config.yaml
num_hidden_layers: 19
hidden_size: 192
d_shared_expert: 0
hidden_act: "swiglu"
normalize_top_k: true
routed_scale: 1.0
balance_loss: 0.00112
tie_word_embeddings: false
learning_rate: 0.00365
beta1: 0.9
batch_tokens: [32768, 65536, 131072, 262144]
max_seq_len: 1024
Below are experts of layer 2 (counted from 0) of a mixture-of-experts language model. Rows are named router (the router's row for the expert), gate (a neuron's input weights, with its number), up (a neuron's input weights, with its number) and show model dimensions 0-191. Each number is 200 + 20 x the weight over its row's rms, rounded and kept within 0 to 999.
After each expert's rows: "comes after" lists some tokens at least twice as common just before its tokens as in all text. This comes from a sample of Wikipedia text that the model never trained on. Tokens count by the router's weight.

# expert 25
router,203,222,205,177,239,233,168,197,206,239,186,236,227,215,155,196,224,216,211,208,152,230,202,223,216,193,233,191,210,187,166,204,189,167,205,222,199,196,191,208,181,197,239,188,223,184,189,205,214,203,205,180,199,202,209,184,202,217,232,212,214,190,237,197,188,227,187,198,188,194,206,151,203,193,192,220,197,204,211,179,214,191,212,195,240,206,245,218,195,221,200,208,185,199,194,170,197,188,198,209,203,204,193,190,240,195,214,203,205,201,205,187,218,222,187,194,230,158,213,185,195,201,243,188,203,205,203,193,190,204,198,219,206,181,131,234,227,189,174,216,173,166,169,237,227,187,185,180,209,180,217,211,199,198,208,193,202,183,207,216,206,169,196,192,235,186,172,184,187,170,221,214,218,172,204,200,218,195,207,189,209,216,161,192,237,222,169,212,190,174,229,226
gate3,187,204,197,205,203,208,208,199,221,172,201,173,231,179,136,188,213,216,183,230,165,226,180,200,171,204,212,190,207,180,207,209,202,216,175,182,184,203,176,222,188,203,196,182,224,189,167,215,202,208,184,158,219,194,178,207,200,193,206,203,220,185,191,191,174,231,193,184,205,158,189,177,196,198,196,184,191,238,212,186,184,178,245,157,203,202,214,167,235,232,185,190,198,213,211,176,176,206,198,199,205,196,189,209,227,174,221,224,215,202,197,170,177,214,208,207,239,190,199,202,202,155,174,165,193,202,228,220,195,219,191,204,207,195,201,201,195,198,182,210,177,195,219,194,170,201,219,164,200,193,208,196,212,170,197,195,220,174,207,206,200,173,216,165,216,225,162,182,182,188,221,244,184,190,191,194,209,164,201,166,218,229,184,168,247,224,198,212,146,207,193,192
up3,183,194,207,199,228,209,214,193,215,160,230,209,232,146,174,187,192,233,191,241,170,198,161,195,198,214,213,185,213,171,192,202,196,218,187,176,188,214,185,212,228,195,181,192,199,220,177,216,186,224,187,156,217,176,161,199,197,190,213,214,203,187,191,212,187,201,201,176,187,165,204,207,213,203,174,178,200,241,224,193,191,187,231,158,205,224,181,192,244,223,203,185,220,213,180,195,175,227,206,215,214,178,195,235,209,210,220,235,209,206,197,173,190,218,198,194,226,203,192,217,226,183,187,191,211,206,232,204,214,235,165,190,220,200,204,214,220,185,217,225,173,185,226,189,189,201,192,162,197,213,221,200,179,183,182,223,215,190,204,197,202,161,235,170,223,215,180,200,174,167,206,228,198,192,212,218,220,150,201,201,218,222,199,179,231,196,192,183,155,192,189,194
comes after: " the", "-", " of", " and", " in", ","

# expert 24
router,178,205,217,219,220,188,225,240,204,195,220,170,230,202,236,230,212,208,187,193,215,215,230,198,176,153,175,199,201,186,161,202,215,229,185,218,197,204,179,266,219,262,215,186,246,209,232,202,196,197,240,178,190,213,183,210,211,186,208,197,184,208,226,189,179,204,205,161,243,179,187,202,190,182,183,219,213,181,174,187,212,212,232,174,202,203,197,171,232,166,222,193,194,197,223,215,190,196,171,193,218,210,211,196,225,181,172,212,207,208,207,178,210,208,194,179,205,220,185,178,265,184,229,174,208,184,192,195,176,221,204,190,184,231,210,204,192,203,234,165,194,188,210,205,199,202,179,166,208,208,229,189,182,204,202,212,218,199,210,185,199,171,183,222,214,226,220,212,206,185,188,176,184,179,204,191,183,205,182,192,196,194,193,210,213,223,199,185,173,224,218,186
gate2,208,234,212,198,206,206,226,184,163,179,218,175,191,196,221,217,197,189,191,220,203,175,190,215,216,211,194,216,186,183,237,194,178,217,196,186,232,192,194,157,215,164,177,204,205,234,188,171,225,174,183,194,196,216,196,192,163,208,205,163,218,216,190,175,217,227,217,213,211,191,212,229,193,211,177,220,215,189,195,193,236,237,201,188,187,213,189,218,220,229,203,213,195,192,200,172,201,159,173,208,202,198,188,224,151,194,222,212,207,222,246,192,189,179,204,258,220,228,225,172,174,177,168,153,191,160,210,221,193,225,179,215,193,199,225,227,202,203,217,225,173,186,168,214,198,224,193,227,220,158,167,195,203,196,207,190,194,209,172,170,193,170,231,203,181,180,195,193,192,210,197,183,194,190,225,219,195,185,176,221,219,208,185,192,215,205,179,191,218,209,205,180
up2,173,140,189,191,196,191,183,202,227,212,175,224,203,218,189,185,202,203,206,197,183,230,204,198,183,174,227,200,221,203,176,200,207,170,213,208,180,179,200,235,196,236,250,186,193,155,206,233,185,217,205,217,198,199,205,193,222,206,192,234,192,192,197,232,189,165,200,189,188,199,187,174,196,179,229,172,182,219,226,195,176,187,225,198,211,174,211,181,182,153,192,192,205,197,197,222,220,244,221,204,186,204,210,179,255,201,184,203,199,178,158,201,213,231,217,147,189,177,170,217,231,219,231,224,240,233,173,198,199,159,220,184,210,200,207,205,195,209,193,151,225,207,237,184,200,189,211,181,180,206,234,195,197,218,192,211,196,184,217,240,202,214,178,208,189,215,179,204,208,182,186,204,202,226,180,193,196,220,205,183,182,208,209,198,191,207,216,204,180,205,215,206
comes after: "\n", " is", " 0", " as", " ", " with"

# expert 21
router,208,194,188,212,192,202,207,190,208,166,163,177,229,201,171,168,203,200,185,204,214,193,188,195,198,192,170,210,185,212,194,205,213,222,199,211,207,182,260,198,204,221,208,202,215,213,206,192,232,237,226,204,189,205,205,167,200,202,199,215,178,175,188,199,195,193,234,181,244,189,160,204,192,209,208,215,192,214,194,181,213,196,200,183,186,193,200,211,210,184,214,164,213,192,178,188,175,190,204,183,188,214,191,183,230,227,203,202,191,222,223,211,201,233,182,205,193,216,201,195,181,170,182,157,223,148,228,203,147,148,211,198,192,173,216,198,156,217,180,155,184,207,179,186,165,200,184,207,240,171,185,206,203,192,213,219,189,169,174,185,190,206,199,194,189,223,202,205,235,204,228,160,172,219,195,192,164,258,205,193,215,200,210,228,218,179,195,187,206,225,220,198
gate3,185,191,154,224,207,191,242,236,192,170,185,180,197,191,157,188,189,240,169,193,208,205,207,208,178,154,190,156,210,198,204,219,191,183,215,198,209,196,217,184,189,192,192,200,243,208,231,195,213,207,224,199,183,205,134,182,173,185,205,213,151,193,193,215,171,171,218,146,248,205,174,199,162,199,216,201,182,198,174,206,212,213,208,190,219,239,190,203,200,188,212,203,216,207,188,216,200,214,176,188,204,207,176,212,206,209,176,203,205,214,211,217,231,218,185,184,200,192,205,179,225,179,200,166,202,183,175,209,177,192,229,180,151,203,193,196,167,205,191,171,206,199,189,208,173,226,183,214,203,215,194,213,222,225,177,195,193,192,209,215,204,204,198,191,178,231,181,197,196,201,192,214,205,221,205,222,154,201,209,195,216,220,223,211,234,195,230,208,174,242,199,191
up3,225,189,237,189,180,194,178,173,216,217,199,192,242,188,225,169,200,144,224,220,186,221,214,195,219,208,200,242,181,182,204,182,171,197,177,221,192,186,173,197,178,228,228,205,202,206,169,197,213,207,184,203,224,194,239,210,223,221,205,210,246,197,203,203,221,243,200,234,188,189,192,176,239,195,184,210,184,220,219,178,196,193,249,184,185,179,197,184,202,225,211,187,213,173,217,193,179,169,195,201,187,214,194,166,227,202,224,198,184,219,199,202,173,204,198,219,206,192,176,211,192,171,199,220,210,173,237,190,191,182,196,211,228,197,198,190,181,227,177,191,187,193,188,183,204,184,228,185,184,165,215,199,203,164,231,229,216,207,190,194,158,185,204,212,235,193,212,187,241,218,228,189,190,183,175,217,228,186,210,179,166,203,177,205,190,207,189,201,231,184,173,166
comes after: "\n", " 201", " United", " 200", " 202", " is"

# expert 31
router,170,216,244,194,193,256,174,177,222,221,179,220,200,202,228,217,197,176,200,173,165,211,173,207,215,231,204,241,175,188,205,161,219,170,192,212,215,185,201,206,221,220,200,189,227,182,177,203,216,176,210,215,217,173,214,216,210,228,196,213,201,167,210,183,216,203,184,199,189,200,214,211,189,187,198,177,190,205,224,177,221,201,199,186,207,195,179,199,211,196,191,172,192,188,185,204,202,204,198,181,181,247,219,193,200,225,234,211,234,217,193,193,227,211,184,214,229,174,251,214,169,230,212,206,204,157,198,167,191,208,212,211,214,148,206,213,239,209,175,202,206,217,198,220,213,220,169,201,207,194,205,212,188,192,206,210,177,162,151,187,226,198,236,202,175,211,202,240,198,196,208,202,182,165,169,205,215,199,226,183,168,206,214,177,207,226,203,208,211,220,216,180
gate14,217,179,196,177,175,194,184,172,208,188,177,207,206,187,175,212,223,176,217,220,221,216,207,222,185,212,211,205,215,158,224,191,204,232,170,220,222,194,230,223,191,196,197,208,225,190,210,194,217,221,201,217,228,194,188,202,199,212,195,190,201,168,174,214,181,200,178,197,194,150,185,225,170,196,204,224,217,227,194,205,199,209,194,215,204,216,218,181,194,205,168,210,206,199,236,207,229,212,207,198,196,202,187,184,209,179,175,178,245,211,246,232,188,171,218,197,196,193,219,176,171,196,199,220,193,235,210,178,190,225,177,219,214,171,212,195,188,228,202,167,215,209,228,215,184,219,190,194,215,223,202,235,166,204,238,202,179,150,171,192,225,165,225,184,200,200,197,209,224,185,208,208,191,226,154,203,210,197,242,173,191,217,181,196,249,204,229,217,186,194,241,164
up14,182,219,194,200,199,200,225,245,206,199,225,192,215,185,206,174,197,230,198,163,173,201,189,175,227,179,173,213,177,250,162,218,211,149,250,180,177,201,168,172,199,221,183,178,177,239,206,193,191,184,193,186,186,216,199,196,193,199,214,205,197,209,201,209,195,202,200,187,215,220,208,170,192,212,189,216,155,173,200,196,187,200,222,200,196,180,194,181,213,183,225,211,193,213,191,198,165,173,189,195,219,202,202,209,211,212,193,200,177,211,186,190,222,235,170,186,186,195,163,184,232,211,191,173,202,174,200,234,212,166,243,168,175,207,177,192,203,189,184,219,196,166,163,203,185,199,204,201,178,181,178,195,235,195,182,195,201,226,239,201,164,213,177,215,219,232,206,188,165,236,204,205,193,180,215,194,180,214,167,219,216,202,202,183,183,193,174,194,205,210,157,229
comes after: " |", "-", " the", "|", ":", " of"

# expert 12
router,215,204,224,202,208,152,196,170,240,203,190,176,157,210,219,189,220,188,181,223,191,188,205,223,188,206,190,184,190,205,171,238,211,198,189,261,211,189,195,187,205,174,217,195,191,171,195,178,169,179,191,207,225,207,249,188,175,199,159,186,181,199,204,202,197,226,186,196,236,215,178,210,183,198,225,213,204,211,207,185,210,185,198,203,226,200,223,184,169,172,186,199,201,150,197,174,232,162,239,168,172,213,188,171,210,205,174,157,184,198,200,184,181,185,200,193,212,192,213,208,196,162,188,170,191,201,192,208,193,193,233,207,179,187,185,194,180,205,192,229,193,206,145,229,169,186,212,203,227,205,232,205,181,211,211,216,202,203,203,196,215,181,215,182,184,217,198,204,194,180,195,216,208,168,216,202,176,170,179,197,210,205,197,196,226,171,186,197,225,165,210,153
gate2,174,222,219,186,214,234,248,231,222,214,211,170,200,220,216,207,198,235,209,182,197,194,174,167,197,186,223,207,213,170,188,185,192,189,203,228,182,201,196,202,179,223,164,181,231,189,206,166,187,183,199,197,196,206,182,214,180,207,182,215,207,193,203,213,183,183,176,211,151,207,152,188,225,178,176,222,199,184,204,214,211,200,203,182,215,148,196,231,224,206,210,220,197,200,208,202,221,196,190,211,215,211,178,175,228,222,216,228,206,153,216,212,219,226,195,213,212,237,223,206,231,224,226,191,185,249,177,216,197,210,167,257,205,188,166,174,185,209,217,177,222,199,228,200,207,196,172,219,187,203,237,206,208,201,219,182,205,196,228,228,229,188,171,208,216,211,235,198,225,221,166,191,202,207,228,197,213,200,203,199,228,208,194,200,185,202,194,191,213,191,191,232
up2,193,215,232,184,204,215,190,218,179,213,195,184,207,202,193,204,185,188,216,210,182,184,177,206,161,196,212,211,200,191,181,195,201,177,192,201,202,184,214,219,211,230,224,189,176,204,211,178,198,169,164,200,173,193,201,223,157,215,188,212,213,209,199,213,221,185,187,188,222,212,213,225,209,191,199,218,206,224,182,166,234,210,191,193,233,162,253,206,210,163,190,203,200,166,177,194,187,183,237,215,196,216,214,179,181,179,222,205,227,202,205,184,210,215,252,254,181,208,195,210,207,177,196,221,191,225,196,234,181,199,206,214,180,234,196,178,190,254,175,136,173,203,188,184,206,209,221,209,221,177,185,196,221,189,193,225,184,191,228,223,213,228,228,201,194,215,199,194,216,211,181,161,232,222,214,214,221,205,207,231,192,194,177,196,194,214,175,218,241,235,205,217
comes after: " |", " the", "|", " a", ":", ";"

# expert 20
router,209,195,200,186,218,183,260,235,222,192,188,191,230,206,213,193,203,239,227,189,209,197,213,221,194,188,165,180,218,199,198,239,212,209,164,187,221,189,193,214,166,194,211,223,231,208,209,185,205,199,233,196,201,214,180,175,209,226,225,214,204,192,202,161,212,205,194,158,207,228,199,237,220,202,192,206,227,214,201,235,206,153,218,177,207,160,217,180,182,202,217,230,229,190,250,182,184,202,206,184,216,212,197,206,209,219,194,208,197,196,196,178,189,203,193,187,174,203,167,154,224,198,228,193,184,202,224,195,205,153,257,193,191,214,196,157,180,185,209,168,165,197,189,185,179,209,195,183,201,179,163,214,219,208,197,221,181,214,219,212,199,192,210,213,193,217,205,203,214,210,202,230,214,188,213,213,182,201,178,208,178,169,204,216,200,183,190,166,161,225,212,189
gate3,188,195,169,191,233,178,213,196,191,209,165,164,178,198,229,212,218,220,190,189,165,229,160,229,190,182,197,197,234,150,194,240,248,246,184,215,241,215,214,209,221,209,215,207,188,235,177,184,159,213,255,204,189,195,165,218,226,192,203,189,214,195,187,218,200,196,165,173,205,221,176,208,180,223,194,200,196,211,216,211,226,193,200,217,197,185,212,190,212,186,221,181,192,224,178,214,209,219,197,209,224,219,195,195,196,161,193,186,242,200,211,207,212,192,208,211,212,185,211,218,194,193,175,207,184,170,226,237,192,211,191,186,213,205,168,184,232,216,195,193,187,215,212,211,211,208,186,188,177,180,193,219,199,224,210,192,199,201,195,217,199,188,200,237,186,219,219,187,203,242,152,187,203,206,214,170,173,234,163,178,202,192,172,203,192,208,197,192,165,220,185,205
up3,172,215,234,191,214,193,206,195,201,211,224,186,191,181,208,199,201,231,176,163,197,223,185,199,196,168,204,217,190,188,169,197,189,225,171,221,199,195,260,216,220,238,225,180,184,206,162,135,179,189,209,196,184,221,184,210,200,187,194,183,191,170,189,196,215,214,172,166,206,181,203,178,199,228,197,170,204,218,159,230,185,220,213,219,193,198,230,202,179,192,215,219,205,189,177,221,215,193,190,212,196,223,204,210,217,200,176,169,242,211,225,160,193,228,214,171,194,211,193,192,193,171,169,188,232,217,233,206,190,206,170,231,215,204,150,239,197,201,207,214,198,172,214,215,226,210,187,155,205,178,217,206,174,228,230,197,225,214,186,235,223,166,223,183,201,191,200,200,203,208,187,187,185,207,185,211,204,202,180,174,199,202,176,189,210,210,215,193,202,189,184,183
comes after: "\n", " of", " ", " in", " 0", " to"

# expert 19
router,225,215,254,210,193,203,219,176,207,186,179,210,214,257,213,181,232,186,177,181,183,192,197,206,211,201,211,234,194,194,195,200,208,186,174,161,172,160,198,209,193,204,193,201,191,188,178,221,198,200,205,198,223,205,206,170,190,197,204,189,196,176,172,193,184,207,217,195,201,225,176,218,165,164,230,220,189,240,201,202,201,204,230,243,183,225,235,234,226,203,206,193,175,188,213,184,210,210,228,172,162,208,217,177,178,202,210,162,199,207,226,218,190,191,196,222,215,193,222,225,189,169,199,195,202,220,189,210,159,177,225,197,171,182,180,195,198,203,187,203,201,203,181,223,179,178,180,204,233,211,208,188,197,214,162,225,226,185,200,208,223,180,207,199,202,180,194,222,199,192,182,213,189,193,207,245,179,192,178,211,217,208,247,199,184,188,174,182,147,158,236,193
gate3,179,203,162,180,206,198,196,216,230,185,192,203,206,184,184,201,200,212,181,208,184,215,201,226,176,192,192,170,219,233,210,224,176,182,181,221,201,180,179,166,190,246,197,178,236,205,218,228,250,203,201,229,218,205,210,180,205,227,204,209,221,209,176,223,186,180,196,184,220,173,193,175,224,233,167,230,212,224,214,187,181,180,202,219,213,194,196,169,201,195,187,232,202,206,211,223,173,208,218,165,196,209,159,158,207,190,222,210,212,210,215,200,230,210,219,185,176,207,189,168,199,192,206,210,195,178,197,190,208,185,212,187,204,216,163,188,191,218,176,208,200,205,178,206,192,254,199,194,225,185,208,235,245,205,195,205,225,196,207,206,191,208,190,190,240,243,186,229,246,197,209,202,172,216,209,211,187,214,228,183,211,179,174,225,238,226,205,229,185,233,184,226
up3,168,178,193,201,198,182,217,207,175,201,211,212,201,167,212,233,208,210,211,222,195,182,183,172,200,220,179,190,173,209,195,184,208,212,226,220,205,248,204,204,230,213,225,246,185,226,252,224,170,168,172,217,211,211,202,186,232,205,184,175,205,181,182,150,209,170,222,213,181,190,210,213,206,230,203,191,226,176,232,196,224,178,168,188,205,196,199,173,183,220,192,196,209,202,209,224,197,179,196,228,234,202,206,262,214,203,184,214,202,197,158,169,222,217,197,204,185,187,200,201,205,204,198,195,198,188,167,189,207,236,165,201,223,200,213,175,180,193,207,192,140,202,220,174,223,201,217,186,196,194,184,217,186,190,212,182,186,204,209,180,181,205,181,228,179,194,190,204,217,249,165,189,207,173,199,185,197,206,223,216,211,177,209,191,188,186,226,237,221,197,183,191
comes after: " |", "|", " the", ":", " a", ";"

# expert 15
router,242,195,198,233,221,183,204,178,210,226,225,183,193,185,198,188,208,202,210,196,164,184,184,209,219,202,212,208,205,217,172,219,213,233,179,232,174,216,187,157,185,204,182,184,192,203,223,166,181,215,184,219,197,222,218,187,198,197,214,179,201,201,168,208,176,224,243,199,200,190,168,225,209,188,183,222,230,211,217,228,219,176,211,182,175,212,190,175,209,204,185,196,193,163,194,161,192,209,203,214,232,188,176,193,211,210,199,182,195,172,216,191,217,226,173,228,190,220,216,189,178,177,223,214,178,164,223,208,158,198,231,208,208,202,192,165,199,245,181,183,220,186,195,197,230,179,195,188,237,207,188,217,187,221,181,185,179,140,207,205,234,218,218,191,205,186,228,203,208,171,197,188,199,198,208,176,177,201,225,218,165,182,203,222,220,204,157,225,162,205,207,216
gate2,231,207,202,191,215,223,201,198,212,213,231,206,210,187,198,190,208,207,201,206,163,211,229,190,201,172,182,217,198,186,210,203,214,191,187,226,218,188,223,178,184,185,208,205,215,221,233,164,182,205,187,192,192,210,198,217,176,192,199,223,201,196,213,235,185,204,190,199,196,238,180,198,197,191,207,208,194,206,192,157,193,173,188,212,212,212,201,214,234,237,187,202,240,237,243,177,174,200,205,148,200,194,230,212,191,220,151,184,229,209,231,183,205,175,210,187,231,218,198,234,168,208,183,184,193,181,219,184,216,199,191,186,178,206,211,183,231,218,160,206,187,194,215,202,225,187,217,203,207,189,185,206,226,189,190,209,172,190,166,200,131,176,211,210,256,206,136,206,228,188,221,206,221,187,196,206,204,194,161,210,217,225,206,223,205,240,207,188,191,201,198,211
up2,189,241,211,196,214,203,201,196,222,191,198,225,206,188,198,183,209,195,212,218,213,218,190,235,203,167,199,219,229,189,188,232,216,218,197,205,161,181,207,195,209,174,198,202,167,225,186,200,221,199,170,225,176,210,217,189,191,189,175,213,200,176,186,224,185,230,162,200,219,203,194,202,176,209,186,225,207,219,225,196,211,209,150,193,200,197,229,201,184,179,164,209,213,197,155,232,191,215,205,214,178,220,204,152,189,165,192,200,196,223,187,207,180,198,194,212,218,148,215,245,222,177,186,163,188,217,171,209,205,180,210,173,198,207,189,194,145,178,205,181,191,195,159,197,190,205,205,172,201,225,212,201,235,225,195,223,185,187,187,172,243,202,209,175,154,232,208,223,202,217,187,165,193,198,203,224,175,204,216,188,194,166,197,209,196,193,204,195,224,243,218,198
comes after: " |", ".", " he", ")", " it", " He"

# expert 30
router,195,195,241,252,213,223,172,182,151,207,197,203,199,223,201,180,191,219,192,206,207,195,220,195,182,179,183,182,224,195,180,202,185,211,224,191,204,179,195,202,235,164,181,195,207,194,173,176,184,194,236,167,211,183,172,193,216,194,189,179,202,175,206,169,191,221,183,165,196,183,214,205,195,192,237,204,178,199,230,203,221,171,197,183,178,186,184,186,179,156,229,225,226,205,211,197,235,212,201,186,226,232,176,221,218,211,196,192,206,187,227,209,208,188,199,236,205,194,194,204,180,177,220,203,192,139,218,206,151,143,232,229,205,192,222,207,154,209,198,181,177,192,182,204,204,165,210,189,194,187,209,220,211,185,229,192,198,220,200,187,207,205,216,209,184,202,208,201,205,228,201,189,225,174,234,178,170,237,199,196,162,167,200,184,192,205,218,198,189,195,207,195
gate3,197,212,208,178,200,209,194,208,184,196,202,176,188,185,222,194,221,197,184,193,189,213,206,199,184,182,215,175,170,218,221,230,211,197,195,186,180,252,201,238,195,161,200,180,207,236,242,228,179,223,170,238,187,201,192,216,176,171,202,191,195,210,179,170,230,176,196,217,195,197,156,173,220,194,191,184,180,225,187,187,200,203,205,176,193,187,193,197,230,210,197,200,175,220,172,171,165,212,238,189,189,162,181,221,220,216,200,207,185,187,188,196,200,182,207,175,205,198,210,213,203,205,182,203,175,262,199,194,182,207,168,171,219,212,191,162,202,175,208,215,211,192,176,208,190,227,185,228,201,249,188,175,221,194,193,161,236,197,206,168,221,208,185,186,183,227,228,180,191,189,177,209,174,224,178,204,209,161,209,229,212,187,186,256,187,199,206,204,190,192,197,214
up3,199,196,215,227,184,211,215,204,218,201,193,209,224,221,186,212,180,200,216,183,208,228,177,191,229,206,213,213,208,211,154,198,186,202,204,199,201,199,212,180,218,224,196,213,164,147,177,135,185,172,198,202,203,164,227,169,204,240,196,240,204,224,196,214,192,227,204,165,171,201,208,203,217,166,230,197,185,195,201,226,207,188,186,222,207,187,195,207,202,183,210,198,218,167,204,215,195,167,178,194,226,233,208,189,181,166,215,217,230,207,206,222,176,166,210,205,181,211,181,228,216,172,218,216,196,156,178,203,208,162,226,242,194,189,199,227,176,179,213,177,197,224,198,193,190,197,205,167,209,183,186,204,197,194,198,192,161,175,208,203,186,203,210,249,191,203,157,196,177,229,188,212,240,178,202,235,174,197,201,210,199,194,223,173,182,204,202,215,191,212,227,196
comes after: "\n", " in", " of", " at", " for", " from"

# expert 16
router,222,217,185,182,224,197,224,200,217,211,198,208,185,234,193,223,228,191,190,200,169,173,211,207,191,231,188,240,252,231,140,207,189,213,186,213,198,200,183,212,178,216,184,196,191,207,197,176,223,213,201,179,183,228,201,210,173,205,206,234,191,173,191,197,189,184,172,209,190,209,191,194,207,198,184,241,180,218,220,199,213,181,199,204,242,191,214,171,207,221,191,228,218,215,211,201,185,225,197,205,214,212,190,202,224,193,217,242,200,224,165,176,219,228,205,225,223,184,219,192,191,179,253,162,163,250,185,194,201,161,197,212,187,162,184,192,197,202,198,175,199,211,182,257,215,172,201,194,199,222,200,193,208,197,174,199,218,179,165,204,199,192,202,199,186,184,200,214,199,192,213,199,206,166,184,210,215,235,174,209,193,200,183,217,181,229,188,228,204,176,248,205
gate3,223,196,186,229,221,210,215,233,189,165,202,178,219,216,182,205,187,195,175,225,196,179,235,180,182,198,224,166,208,194,227,182,177,218,221,218,177,232,218,210,225,166,220,193,187,180,209,223,180,199,212,206,178,231,219,182,187,156,214,196,227,170,192,183,219,196,200,184,202,193,180,184,196,174,178,184,209,167,212,215,180,193,187,224,211,201,191,177,208,181,202,210,236,203,173,220,195,235,217,194,249,192,201,175,178,221,178,183,185,197,170,217,172,211,188,194,186,199,180,212,205,180,192,228,181,242,257,221,184,175,239,215,202,219,220,180,231,224,227,187,184,210,178,208,190,185,211,245,202,223,184,172,226,209,176,195,180,238,199,227,214,205,196,199,212,188,226,189,198,174,220,221,225,221,194,206,185,207,226,162,185,213,208,175,192,191,190,223,215,192,212,211
up3,223,193,191,218,216,214,209,233,195,174,187,180,232,213,187,203,189,197,175,216,198,167,229,193,186,199,212,170,217,179,243,168,190,215,210,217,176,241,213,217,221,174,230,198,187,175,214,226,190,194,205,208,169,223,214,180,192,152,199,194,223,162,192,188,219,189,209,182,209,196,181,189,196,186,192,186,206,174,212,207,183,193,186,238,207,207,192,170,201,167,194,217,226,204,173,202,197,230,206,178,249,202,197,183,195,209,171,184,177,208,176,221,184,215,197,201,186,185,176,210,209,177,176,232,185,226,254,224,168,186,243,223,191,214,219,186,224,212,224,188,175,220,187,204,192,192,221,234,205,221,183,170,228,225,184,202,181,240,199,210,203,208,187,196,212,196,220,186,203,179,218,234,211,235,205,206,192,202,240,161,195,210,205,159,183,177,189,211,219,204,223,222
comes after: " the", " and", " to", " a", " of", "-"